config.toml
n_layer = 12
d_model = 96
experts_per_token = 4
d_shared_expert = 0
activation = "squared_relu"
moe_layers = [5, 6, 7, 8, 9, 10, 11]
balance_bias = false
lr_router = 0.00217
vocab_size = 8620
norm_eps = 1e-05
tie_embeddings = false
optimizer = "soap_variant"
beta2 = 0.99
batch_tokens = 32768
Below are experts of layer 9 (counted from 0) of a mixture-of-experts language model. Rows are named up (a neuron's input weights, with its number) and show model dimensions 0-95. Each number is 50 + 12 x the weight over its row's rms, rounded and kept within 0 to 99.
Before each expert's rows: "mostly gets" lists some tokens that are sent to it at least half of the time. This comes from a sample of Wikipedia text that the model never trained on.

# expert 93
mostly gets: "|---|---|---|---|---|---|", "fil", "Is", "|---|---|---|---|---|", "Ang", "batt"
up0:48 59 44 50 35 43 40 57 56 50 40 42 38 38 34 57 49 46 53 59 57 46 43 32 60 67 33 55 66 61 55 61 66 51 59 53 50 26 54 54 21 52 51 71 64 52 59 51 52 66 58 51 65 61 37 40 50 41 34 46 45 44 36 35 71 61 44 61 56 72 73 33 41 37 34 38 60 28 50 62 46 53 67 35 38 22 46 33 57 46 18 48 53 51 42 39
up1:45 50 66 28 51 51 54 66 46 47 50 43 39 49 52 58 47 44 39 60 55 44 43 50 38 47 53 62 37 38 78 59 62 60 45 76 60 50 62 47 46 62 47 31 52 81 40 44 60 42 53 54 40 44 44 52 57 36 51 60 29 71 40 38 65 24 24 43 44 65 48 53 61 43 58 51 49 42 64 39 32 48 33 57 20 37 40 29 41 66 37 56 67 46 66 46
up2:35 48 41 69 35 66 45 52 47 60 48 24 46 54 51 51 43 46 58 35 35 52 62 70 44 61 74 41 53 73 40 61 43 54 37 60 49 33 62 35 61 49 61 72 57 43 58 47 43 61 72 67 53 35 51 32 62 63 50 68 56 62 43 52 63 50 52 40 53 33 59 49 28 61 70 36 59 53 31 33 66 28 50 58 50 45 51 38 44 64 20 46 58 40 49 48
up3:58 33 39 48 40 51 44 50 49 54 61 55 63 44 41 62 44 38 36 43 58 52 36 45 56 54 30 35 65 39 43 43 60 51 31 42 68 39 59 49 51 46 54 41 62 53 44 35 55 71 48 35 52 46 34 55 72 56 73 44 60 46 63 64 44 26 43 39 71 53 47 39 52 44 59 58 80 51 32 40 33 78 50 66 27 33 50 30 39 25 51 41 39 35 58 44
up4:31 45 51 62 70 45 56 42 71 33 58 24 52 67 47 45 76 59 51 54 43 57 43 81 74 66 43 49 51 47 45 49 60 52 45 53 63 39 67 34 71 46 44 47 57 63 53 30 52 45 44 21 38 57 64 59 71 51 59 53 75 65 52 51 67 56 39 57 54 57 69 40 53 53 50 55 45 39 60 58 57 37 30 57 34 62 56 43 30 48 47 47 64 51 58 51
up5:47 69 53 52 55 48 77 76 41 59 36 55 51 61 41 44 38 46 34 52 74 73 51 47 37 49 32 60 51 59 44 49 48 54 36 52 62 71 38 47 57 46 49 33 50 54 48 37 59 60 41 38 63 41 48 60 35 44 45 57 61 75 34 34 65 30 40 73 42 41 72 53 67 60 61 50 57 49 53 34 58 53 38 38 43 60 44 36 33 67 27 47 40 69 51 67
up6:56 38 40 37 42 26 47 78 68 48 43 72 53 38 60 58 32 43 32 56 59 60 48 57 44 41 41 56 46 40 60 63 65 57 60 55 44 78 65 50 64 61 22 52 35 64 71 52 67 34 35 48 76 49 48 44 44 41 34 42 56 59 44 47 48 54 42 40 51 55 71 53 50 57 52 42 52 69 70 46 49 52 66 48 38 68 28 54 34 60 40 30 56 53 49 50
up7:65 38 56 51 57 56 62 61 59 11 62 48 33 40 49 59 46 50 40 46 67 37 55 50 46 60 42 26 61 42 63 46 55 38 57 61 35 53 47 77 42 38 61 56 38 80 37 71 62 46 62 50 43 63 60 38 39 52 58 33 56 69 44 67 59 56 46 58 39 49 53 45 60 45 54 35 53 56 60 44 48 62 58 48 40 61 54 48 32 20 27 51 70 67 58 56
up8:37 49 45 64 52 73 53 46 66 28 66 53 65 34 62 57 51 44 64 46 39 58 32 71 50 52 46 59 59 58 72 45 53 60 50 83 62 45 49 75 57 48 64 54 45 68 55 36 39 54 32 41 42 60 47 50 51 42 70 54 51 78 51 47 79 51 42 50 44 54 42 23 52 36 48 51 51 52 39 44 50 52 49 51 39 38 70 64 61 54 56 39 46 25 69 60
up9:55 51 65 68 49 57 65 51 64 28 49 56 46 79 78 49 41 74 68 40 57 59 46 64 51 63 37 49 51 36 41 35 47 67 45 43 60 48 62 51 44 71 39 60 54 59 64 28 43 55 44 50 47 51 59 42 62 28 51 48 54 68 59 57 67 60 39 39 58 52 73 48 53 47 62 29 50 33 45 13 56 45 44 55 39 45 42 61 47 42 41 42 27 57 51 60
up10:61 73 54 48 42 54 46 54 61 52 51 51 59 44 46 47 42 57 34 36 61 56 55 29 54 60 48 55 65 74 65 72 80 53 48 46 43 58 51 35 81 47 51 28 38 50 55 43 73 72 59 66 50 46 36 53 68 35 54 45 60 60 92 44 58 45 51 61 43 51 48 46 54 43 52 44 67 45 47 69 63 59 56 52 36 49 38 49 37 67 51 42 54 34 69 45
up11:27 56 60 66 46 43 46 62 47 61 42 37 60 34 41 67 44 55 56 33 45 44 39 45 38 56 70 42 50 26 45 42 43 75 41 60 39 46 31 66 58 62 63 42 63 60 43 51 40 63 62 45 63 47 42 46 64 36 40 45 43 61 60 59 21 73 40 64 75 44 61 57 67 50 31 41 52 63 58 37 41 36 40 53 37 31 40 64 37 35 43 70 56 40 57 51
up12:21 39 49 54 54 53 45 42 32 44 55 39 59 52 69 54 43 61 58 32 58 50 67 56 57 51 51 56 57 38 59 48 56 72 45 57 53 32 41 58 57 52 48 56 22 65 37 50 55 41 48 66 57 66 76 50 34 38 57 53 27 56 65 35 39 61 50 74 50 56 38 46 57 66 70 29 47 51 66 49 23 83 33 46 60 56 39 33 55 49 46 46 50 45 38 49
up13:37 57 48 65 82 41 47 54 52 43 49 45 45 44 37 59 27 57 64 71 46 57 57 52 59 68 36 51 45 37 67 63 48 67 74 47 41 49 48 60 43 78 43 43 44 52 30 49 81 54 45 46 55 52 54 73 75 57 44 58 49 51 46 66 60 57 31 46 47 53 35 47 73 47 49 65 58 41 39 37 52 41 40 36 45 54 74 51 44 33 47 45 52 32 61 34
up14:47 41 60 52 56 40 64 58 67 40 45 72 39 48 49 50 35 68 68 31 48 60 39 52 54 43 61 40 69 44 60 32 59 65 52 41 53 35 63 55 39 23 47 58 57 39 37 35 53 48 46 51 60 67 42 47 62 61 50 57 53 58 35 42 57 54 40 61 45 52 42 56 56 69 41 63 60 40 42 26 65 70 31 57 37 66 38 39 59 76 47 47 34 37 37 16
up15:58 51 58 69 54 61 28 48 54 73 57 54 35 76 52 51 69 30 45 66 51 47 58 44 57 48 41 37 72 75 47 35 61 63 70 48 76 56 50 47 67 57 45 74 43 39 51 39 42 62 52 61 50 54 63 53 47 60 38 51 68 53 61 22 59 42 67 57 49 55 46 40 36 73 52 56 68 49 62 52 61 53 26 48 52 54 49 58 45 32 48 64 42 53 70 48
up16:47 39 70 42 49 53 44 59 66 46 44 46 52 41 44 61 37 57 52 36 41 70 43 40 53 65 45 61 39 37 57 38 57 67 47 68 44 66 59 48 54 57 23 40 66 57 32 45 52 36 58 33 58 44 48 39 64 59 55 51 58 44 31 47 59 50 45 25 31 57 64 48 46 63 41 51 37 31 56 34 40 59 31 45 51 42 54 35 37 45 69 56 30 84 82 56
up17:57 52 76 27 47 24 68 45 41 35 48 60 44 46 56 61 16 53 39 52 46 67 38 48 41 65 39 61 71 29 47 41 49 58 57 62 45 32 53 24 56 55 39 53 36 70 57 56 52 47 63 47 38 48 51 37 37 69 62 63 37 50 54 50 57 70 50 54 43 57 48 37 37 60 49 38 52 60 20 55 36 70 43 56 47 48 58 41 50 29 53 58 41 57 35 40
up18:42 55 28 40 28 48 55 59 25 44 67 59 60 50 32 59 38 53 60 43 41 70 40 35 59 57 48 65 61 36 48 41 46 55 44 61 32 62 42 54 56 36 51 70 45 70 47 41 52 39 48 50 38 49 27 57 55 50 57 26 34 53 50 72 55 50 35 70 51 51 63 47 66 35 47 59 53 52 75 46 34 49 34 56 23 30 45 68 38 71 43 64 50 52 61 53
up19:44 44 72 51 55 47 50 63 31 38 59 55 49 39 60 53 50 61 46 38 54 30 46 60 58 57 46 60 65 43 52 41 52 51 48 39 52 56 40 77 33 47 45 49 37 49 41 52 54 46 64 46 31 34 34 58 54 46 63 24 41 63 56 61 70 48 28 58 63 59 39 41 52 55 29 35 60 62 32 14 73 70 40 34 43 52 60 51 49 60 78 41 52 47 60 33
up20:59 46 36 43 41 51 42 44 52 54 29 49 51 49 42 57 39 73 45 33 55 64 56 47 42 65 31 52 67 66 55 67 37 72 35 66 33 45 65 56 66 61 50 52 69 49 60 46 45 48 43 35 56 70 54 38 69 66 55 61 36 54 53 56 68 40 38 61 33 60 66 28 51 62 53 44 54 57 61 53 57 60 52 49 27 31 49 62 36 40 52 67 55 52 50 12
up21:36 50 51 51 49 35 52 80 64 27 68 44 30 56 37 32 27 51 39 26 51 51 43 51 59 43 34 52 41 35 71 42 47 54 53 65 39 38 49 52 61 55 63 46 57 31 52 12 36 55 48 47 78 63 40 33 42 46 48 41 42 35 53 51 55 44 54 45 56 37 43 41 60 68 46 57 49 34 56 40 49 41 51 60 66 59 74 58 54 46 62 47 44 70 59 57
up22:39 31 58 55 30 28 37 54 46 33 45 36 44 53 45 56 39 65 55 55 62 52 45 54 45 72 55 49 70 42 82 54 58 50 37 42 66 43 41 52 43 28 55 54 42 57 49 49 37 35 46 57 61 49 35 53 62 56 67 41 41 48 63 53 53 41 41 38 53 80 63 52 43 30 55 29 52 39 39 36 59 76 48 38 35 44 62 69 25 48 56 31 51 57 69 38
up23:39 44 43 58 50 57 60 66 31 17 35 47 66 32 21 61 43 55 35 52 50 64 57 46 42 49 42 56 62 51 64 45 41 70 49 62 58 25 24 57 34 54 59 60 51 44 38 37 57 28 41 58 53 54 44 58 48 44 59 61 44 71 41 56 56 51 45 54 37 46 28 59 21 39 41 38 54 68 52 44 38 47 42 49 30 66 39 52 25 56 56 47 39 58 52 41
up24:58 40 53 46 30 58 49 59 38 60 56 64 57 51 43 43 45 57 44 52 65 62 55 52 50 57 86 50 62 43 61 66 39 38 43 63 38 27 50 37 49 50 55 44 69 57 43 39 66 42 54 44 35 24 51 57 28 48 53 43 51 31 43 55 48 42 29 52 28 58 56 29 51 38 59 67 67 73 35 61 39 64 25 58 31 38 44 56 59 71 58 43 63 48 58 56
up25:53 37 47 43 68 53 58 66 60 57 64 45 51 46 52 46 44 61 61 45 39 37 64 34 47 62 40 72 38 31 49 53 31 54 46 43 25 64 52 64 74 70 45 45 54 39 42 24 54 47 52 47 78 38 56 58 66 47 81 66 53 48 52 26 48 59 65 58 47 49 38 42 50 48 36 59 51 63 50 54 75 51 51 50 39 49 51 55 47 24 53 29 61 62 67 59
up26:27 41 43 35 61 36 66 51 45 49 57 46 74 55 54 58 56 73 64 42 46 40 60 67 31 47 62 44 65 59 36 47 48 38 48 45 57 55 48 36 62 46 44 46 49 41 55 40 52 66 39 53 45 41 19 66 41 41 59 39 43 33 51 57 28 47 67 61 58 64 43 61 72 33 75 41 64 35 48 37 54 43 55 37 45 40 74 44 50 80 32 55 49 63 50 43
up27:43 39 69 32 64 57 58 60 76 44 50 55 25 24 49 49 47 50 60 59 27 41 58 55 47 51 39 52 62 48 53 45 33 63 34 59 68 34 68 56 34 71 57 82 57 52 56 52 35 59 39 65 39 69 39 66 52 44 57 46 36 59 58 28 51 41 49 16 49 65 44 36 37 48 44 54 42 45 58 43 54 44 37 51 37 33 37 47 62 46 62 51 42 50 52 51
up28:41 79 69 50 39 52 45 60 71 34 56 37 62 34 67 67 75 55 54 44 51 63 57 57 39 62 64 53 45 43 48 47 41 50 42 69 33 47 51 62 47 37 51 37 38 62 38 27 76 42 58 41 48 51 37 57 48 70 39 30 44 45 26 48 65 43 61 80 51 58 50 56 27 40 53 56 58 61 56 46 46 43 36 50 31 49 52 46 54 51 27 51 59 66 50 63
up29:54 58 42 39 51 29 57 47 72 47 40 35 48 55 48 41 59 53 59 62 58 34 29 56 64 61 60 61 62 73 51 60 51 34 49 67 52 41 42 56 40 49 53 55 53 48 48 43 43 42 52 45 55 55 12 73 67 51 33 74 70 34 39 66 41 53 35 76 50 59 34 51 37 46 39 49 53 49 52 41 72 67 56 72 22 58 46 47 47 46 52 40 55 52 32 60
up30:58 60 62 48 54 52 78 72 32 29 52 50 65 30 37 60 47 53 31 50 45 49 51 53 53 60 41 33 62 41 54 27 57 49 56 43 52 41 49 60 54 60 60 50 62 61 34 36 76 47 65 33 53 53 38 48 59 25 66 56 32 53 40 48 46 51 57 56 56 59 34 47 31 59 43 39 38 35 57 61 55 72 51 27 25 45 69 67 49 39 63 31 55 55 49 45
up31:27 58 40 59 49 57 55 55 54 52 42 51 68 38 18 57 42 57 47 52 39 45 55 63 44 49 61 47 42 61 58 45 65 67 61 47 43 62 60 71 33 74 53 52 51 62 50 51 41 34 40 46 67 27 31 68 69 48 37 68 38 65 45 52 55 33 55 42 55 60 50 64 49 55 60 66 35 25 58 75 42 51 66 49 41 53 68 42 53 42 37 75 36 60 54 33
up32:58 61 49 42 58 45 43 56 73 15 38 38 53 31 41 36 39 70 35 43 59 38 31 61 59 46 33 35 54 48 42 59 40 56 46 47 59 45 40 38 62 51 38 48 68 47 44 52 59 48 64 41 43 62 40 55 45 51 43 61 38 52 41 34 45 63 49 41 45 40 65 42 53 59 21 42 27 44 64 35 41 35 51 30 51 61 63 48 26 75 36 61 53 70 35 50
up33:57 54 34 49 43 66 49 57 53 50 34 42 39 30 51 55 26 58 44 31 57 32 44 28 71 64 44 64 53 58 72 52 51 40 83 64 64 50 59 50 66 67 51 66 59 49 40 42 58 48 45 63 56 54 49 45 24 28 62 50 45 33 62 42 63 54 49 40 51 55 65 39 19 58 57 45 64 46 50 55 47 47 64 59 38 33 53 59 53 75 44 52 69 52 60 62
up34:53 48 50 39 53 74 61 74 31 52 37 28 52 52 41 64 61 47 45 57 46 40 53 37 57 54 40 56 57 54 47 61 41 52 63 75 55 50 84 63 41 45 63 62 42 47 34 61 51 54 54 27 59 41 32 42 63 67 49 34 61 36 38 48 52 63 42 44 34 54 40 24 61 53 59 53 39 70 59 56 39 55 32 51 37 45 24 55 59 68 41 46 25 46 40 41
up35:75 46 33 49 57 56 37 47 61 52 55 36 57 42 54 50 43 49 70 34 32 69 51 54 34 62 38 45 77 47 49 33 57 59 65 42 27 65 74 47 39 49 46 53 46 59 47 53 46 57 48 32 67 58 65 44 55 36 47 65 30 62 55 49 64 62 70 77 48 49 39 30 64 60 31 48 38 62 25 50 37 64 49 44 29 42 47 47 54 55 54 35 53 37 46 62
up36:57 48 62 66 71 36 50 56 47 61 57 54 49 43 53 46 40 19 29 70 48 62 29 55 41 62 42 66 52 39 61 55 51 59 39 53 77 55 71 53 54 55 34 46 34 48 49 51 56 65 63 60 28 57 34 55 35 45 61 53 50 42 66 61 46 39 39 51 26 54 34 45 58 69 38 42 65 36 37 51 61 42 49 61 22 54 31 58 74 52 43 29 47 49 48 47
up37:68 52 47 60 42 78 32 52 65 41 77 59 62 49 51 62 67 53 66 38 41 44 54 33 41 56 21 37 58 34 61 51 47 63 33 50 55 45 69 60 50 52 36 47 46 38 39 39 36 55 59 40 50 42 49 44 53 52 37 65 54 58 50 40 57 40 42 67 55 57 54 43 60 80 48 58 62 51 27 41 43 70 27 61 55 42 52 56 45 54 67 46 73 32 54 28
up38:40 48 52 49 50 52 43 77 49 09 48 60 47 47 35 40 41 51 42 43 50 47 46 58 77 60 76 56 78 53 51 38 50 67 68 56 53 39 74 51 50 42 49 73 47 51 47 49 34 42 49 54 48 62 24 66 50 49 44 57 55 42 43 32 70 79 27 55 54 67 47 43 51 47 45 57 43 49 35 55 38 57 58 56 44 60 32 47 33 59 39 34 52 57 55 47
up39:55 33 47 47 53 43 54 55 46 55 45 49 60 66 31 67 58 80 36 54 43 43 46 43 51 52 55 28 65 42 62 53 59 32 63 71 41 60 47 70 48 42 41 67 48 43 47 25 51 17 57 73 43 49 54 53 47 46 56 56 50 49 47 54 58 58 53 43 30 45 53 48 55 39 47 61 55 80 46 44 52 43 44 58 38 61 34 35 25 46 31 42 34 27 72 32
up40:28 66 76 51 66 48 67 47 56 43 37 60 59 52 49 55 58 39 36 33 57 55 64 55 57 61 54 42 46 33 85 54 38 73 50 48 44 68 50 63 59 59 58 60 54 48 29 58 32 41 54 34 64 55 55 52 59 56 38 60 60 46 57 40 43 26 40 51 47 44 37 52 54 33 46 51 30 40 48 62 67 70 51 52 51 78 63 53 28 47 39 49 67 68 64 43
up41:45 32 28 67 38 52 48 54 65 57 36 43 38 52 45 54 66 28 39 30 58 49 72 43 54 39 53 44 78 35 31 58 48 25 36 69 24 54 45 54 49 40 45 69 43 27 42 25 48 53 38 55 42 46 52 72 51 48 28 39 54 59 51 44 69 40 32 44 45 53 46 51 46 48 56 44 50 39 35 27 45 62 62 44 51 45 70 45 52 53 40 43 60 56 63 39
up42:33 65 51 23 42 58 51 44 57 49 48 71 39 40 42 58 56 42 18 52 37 72 38 58 38 50 45 32 58 47 22 37 68 59 52 53 50 33 46 48 43 46 59 59 59 36 31 49 43 43 49 46 29 39 18 54 55 29 38 45 68 44 42 56 56 56 38 54 43 57 35 41 58 37 33 58 47 60 34 33 47 58 41 66 36 57 53 54 34 37 47 36 52 69 60 42
up43:58 54 46 51 55 50 33 59 35 49 70 41 69 60 29 58 39 38 55 58 66 35 37 53 37 55 66 42 43 37 42 54 58 57 48 44 36 43 71 53 66 40 69 53 54 74 50 48 43 50 53 42 33 23 45 59 61 53 45 36 55 55 41 32 53 35 47 58 27 29 57 64 49 46 67 51 52 47 48 46 64 31 43 32 67 55 44 36 62 50 18 40 34 42 76 45
up44:67 50 60 57 53 44 51 55 49 51 54 35 45 49 48 67 57 65 12 43 58 64 61 67 61 61 37 67 54 36 37 54 44 51 60 36 12 43 42 63 54 46 47 57 48 62 50 64 72 37 53 53 68 59 40 57 40 40 48 50 49 38 64 71 60 33 43 82 35 34 45 48 53 49 41 41 82 42 61 39 60 38 45 54 39 36 53 63 53 52 64 44 47 44 52 47
up45:58 71 71 47 75 44 53 64 64 37 49 69 67 46 24 59 61 63 53 57 56 63 44 49 36 52 52 48 41 50 65 59 42 42 45 59 51 41 40 31 37 58 31 42 52 51 72 38 53 60 46 50 38 70 50 58 48 50 43 35 52 67 36 62 74 57 56 77 53 51 66 43 51 55 46 78 64 57 49 31 57 51 35 67 29 41 68 37 38 56 45 48 61 33 48 51
up46:61 50 63 53 62 47 57 53 42 49 55 49 44 74 23 38 41 64 56 58 26 26 43 60 65 36 65 44 70 48 39 41 42 56 27 59 49 56 35 61 60 55 59 70 49 58 47 43 32 41 53 49 38 36 63 57 46 42 47 35 37 57 43 50 59 65 45 54 42 49 60 30 65 54 59 63 72 42 59 38 82 32 59 43 46 27 36 44 46 55 51 64 38 67 38 63
up47:45 34 62 53 47 46 66 57 62 33 46 43 41 73 50 63 44 43 30 51 32 39 62 54 48 61 39 29 61 29 47 55 39 41 44 89 66 59 47 75 45 50 48 49 51 41 51 47 41 33 66 59 44 48 31 51 51 65 48 54 50 69 58 57 57 47 55 57 53 51 66 58 47 63 33 59 49 50 55 26 69 54 51 57 52 48 42 47 29 32 33 39 78 48 52 25
up48:51 34 24 42 33 54 44 54 43 34 38 63 55 60 49 30 45 50 53 49 51 44 71 46 40 39 50 59 72 48 37 73 41 63 28 52 36 37 43 28 55 38 47 58 47 40 44 57 43 45 52 45 37 58 55 54 74 54 32 55 49 45 58 74 81 50 35 59 36 63 44 39 31 51 55 74 70 58 58 30 34 45 39 57 40 68 44 36 45 59 49 57 40 51 52 34
up49:55 31 66 52 70 55 39 47 53 52 42 63 28 39 52 69 39 40 34 49 49 39 40 56 47 52 50 38 41 44 45 38 63 47 64 61 46 57 59 71 38 10 61 63 41 57 61 34 44 42 52 32 43 58 26 54 36 40 33 45 47 42 40 37 51 54 42 64 57 61 58 34 68 37 67 45 57 41 45 42 43 65 59 42 66 36 79 35 53 46 46 53 64 70 61 47
up50:71 38 39 51 73 54 53 44 51 53 53 53 57 55 38 45 57 65 61 57 53 52 82 31 38 51 59 61 38 67 52 41 44 70 52 46 59 24 50 41 74 52 55 63 42 48 29 52 29 45 45 44 47 40 39 65 59 47 43 49 38 31 47 50 54 22 39 67 73 59 63 40 59 37 66 60 35 70 48 51 61 61 63 60 48 46 39 55 57 65 47 40 65 46 39 27
up51:34 26 54 23 62 53 41 64 50 52 52 76 27 58 57 45 47 60 63 51 56 64 62 61 70 52 54 50 40 37 41 31 33 52 28 40 58 70 42 63 68 38 46 69 54 63 40 45 58 46 47 33 52 33 47 52 63 28 46 70 55 55 53 55 53 43 47 41 32 40 47 51 72 66 56 58 70 46 61 32 63 40 56 52 26 35 36 50 59 60 53 45 39 54 58 44
up52:29 68 57 48 77 65 49 63 50 57 53 37 60 65 56 51 58 64 54 65 52 60 53 57 41 62 60 61 60 51 34 45 46 70 47 60 74 50 50 62 46 39 54 55 82 22 48 46 63 42 54 34 42 43 43 51 38 43 38 61 60 68 50 59 77 57 45 40 31 42 35 24 45 59 59 75 53 55 35 51 48 43 41 59 25 54 39 42 46 54 55 46 40 33 42 44
up53:70 56 64 43 52 37 38 47 66 54 45 53 49 46 47 49 25 38 44 28 46 25 86 46 47 60 71 45 49 36 59 50 59 30 51 63 39 57 40 65 60 49 48 50 89 60 58 30 56 53 39 56 42 58 50 41 35 53 56 57 42 42 61 30 42 38 71 37 64 54 61 44 66 44 46 44 54 70 37 58 45 72 52 61 54 49 41 56 49 31 63 38 54 57 56 44
up54:53 55 33 53 57 46 66 77 26 40 50 53 42 39 42 71 38 39 64 61 61 44 38 46 08 46 35 38 39 68 43 66 47 72 44 77 50 41 65 46 53 28 54 50 43 43 53 46 63 46 68 50 61 53 54 53 47 59 48 59 49 65 49 67 60 59 38 34 58 52 40 52 65 59 51 38 50 46 36 67 68 58 45 47 45 27 45 66 51 52 43 53 57 40 74 46
up55:62 52 51 26 56 60 54 60 51 42 55 46 47 42 49 46 52 76 58 70 45 46 46 75 44 63 34 54 57 74 48 45 47 55 48 54 60 49 42 57 74 45 69 66 59 42 80 62 61 50 57 52 27 60 57 43 57 33 60 46 52 45 51 55 78 23 30 51 38 57 44 30 32 52 27 41 62 41 39 46 23 51 47 46 49 43 45 46 64 52 53 52 55 66 68 42
up56:64 44 52 37 62 42 53 45 25 50 73 61 49 51 33 49 57 50 47 21 73 40 65 65 37 54 40 70 44 44 50 34 47 62 45 61 60 56 48 51 56 48 74 79 48 58 60 40 79 42 49 57 40 63 38 60 44 46 55 54 33 36 59 50 32 52 36 39 40 63 64 57 52 55 50 67 47 53 60 46 48 38 40 31 41 40 75 50 42 51 59 52 59 28 70 35
up57:51 49 47 67 36 76 59 67 35 35 45 34 50 68 37 62 45 56 42 33 56 65 19 42 57 70 42 43 62 36 60 46 61 39 67 52 56 59 55 54 40 23 42 52 51 49 40 43 40 52 22 43 62 58 30 55 37 31 55 50 36 38 49 64 50 67 42 35 36 67 24 51 45 50 52 52 45 71 46 64 53 64 47 56 48 31 49 41 56 59 58 47 55 40 66 46
up58:58 36 57 41 58 43 58 38 77 41 63 34 61 38 45 40 53 44 57 51 29 38 45 78 21 42 70 61 64 48 44 44 52 56 72 62 58 70 59 55 46 77 65 48 35 41 52 46 46 43 48 28 47 43 36 51 51 41 47 59 57 42 45 45 46 54 39 57 70 54 36 31 67 54 36 40 48 48 28 36 50 40 59 68 30 73 54 56 32 57 50 40 48 41 66 45
up59:27 32 42 57 44 51 48 43 49 51 55 50 61 57 50 45 59 40 34 56 39 42 49 43 49 40 25 59 74 56 57 41 49 51 44 54 50 53 41 72 55 78 57 28 36 65 56 70 64 48 43 49 57 40 57 48 74 50 38 43 50 60 76 40 78 53 34 41 63 44 43 47 62 29 62 60 53 56 37 44 64 29 54 36 43 68 44 65 27 44 42 30 65 45 60 46
up60:49 54 49 34 47 29 66 71 49 52 51 45 61 36 42 70 51 71 48 44 58 47 40 40 53 45 49 46 58 55 55 54 40 50 49 52 62 60 28 52 80 62 51 59 53 53 43 46 57 58 83 18 57 50 29 60 63 34 64 33 63 53 56 40 51 64 62 54 73 45 49 42 41 48 55 38 55 26 63 42 48 51 54 60 26 37 50 43 50 68 32 38 48 62 72 38
up61:38 47 56 51 53 72 70 71 52 41 45 62 59 49 44 74 30 63 63 38 55 46 41 78 42 57 38 50 67 52 45 52 46 65 34 56 49 55 54 51 51 68 63 48 70 64 41 38 39 49 64 36 34 43 40 45 54 53 49 70 51 38 43 49 48 43 37 50 58 47 48 38 75 66 46 35 69 56 32 43 63 31 32 52 35 44 75 56 56 42 32 23 49 64 40 53
up62:39 55 62 60 48 44 74 81 71 35 60 30 34 38 40 61 49 40 37 38 55 37 43 74 27 56 54 43 73 39 41 52 54 53 37 58 55 37 43 62 52 58 27 49 48 52 29 44 44 54 48 55 50 57 66 48 62 37 47 49 38 44 46 64 63 59 58 57 48 64 56 41 50 70 67 41 29 61 39 36 52 37 67 63 54 36 33 53 66 41 63 65 46 50 54 27
up63:63 47 66 36 24 30 42 57 57 46 45 42 41 60 30 43 74 29 50 45 56 49 51 57 34 59 38 41 57 35 51 46 60 71 56 70 51 42 56 33 37 52 88 54 56 40 47 44 44 58 60 42 44 56 33 68 38 60 50 50 48 41 42 41 34 62 34 57 51 56 58 42 58 52 47 58 74 30 39 55 60 47 32 28 60 69 49 39 35 70 44 50 58 39 37 52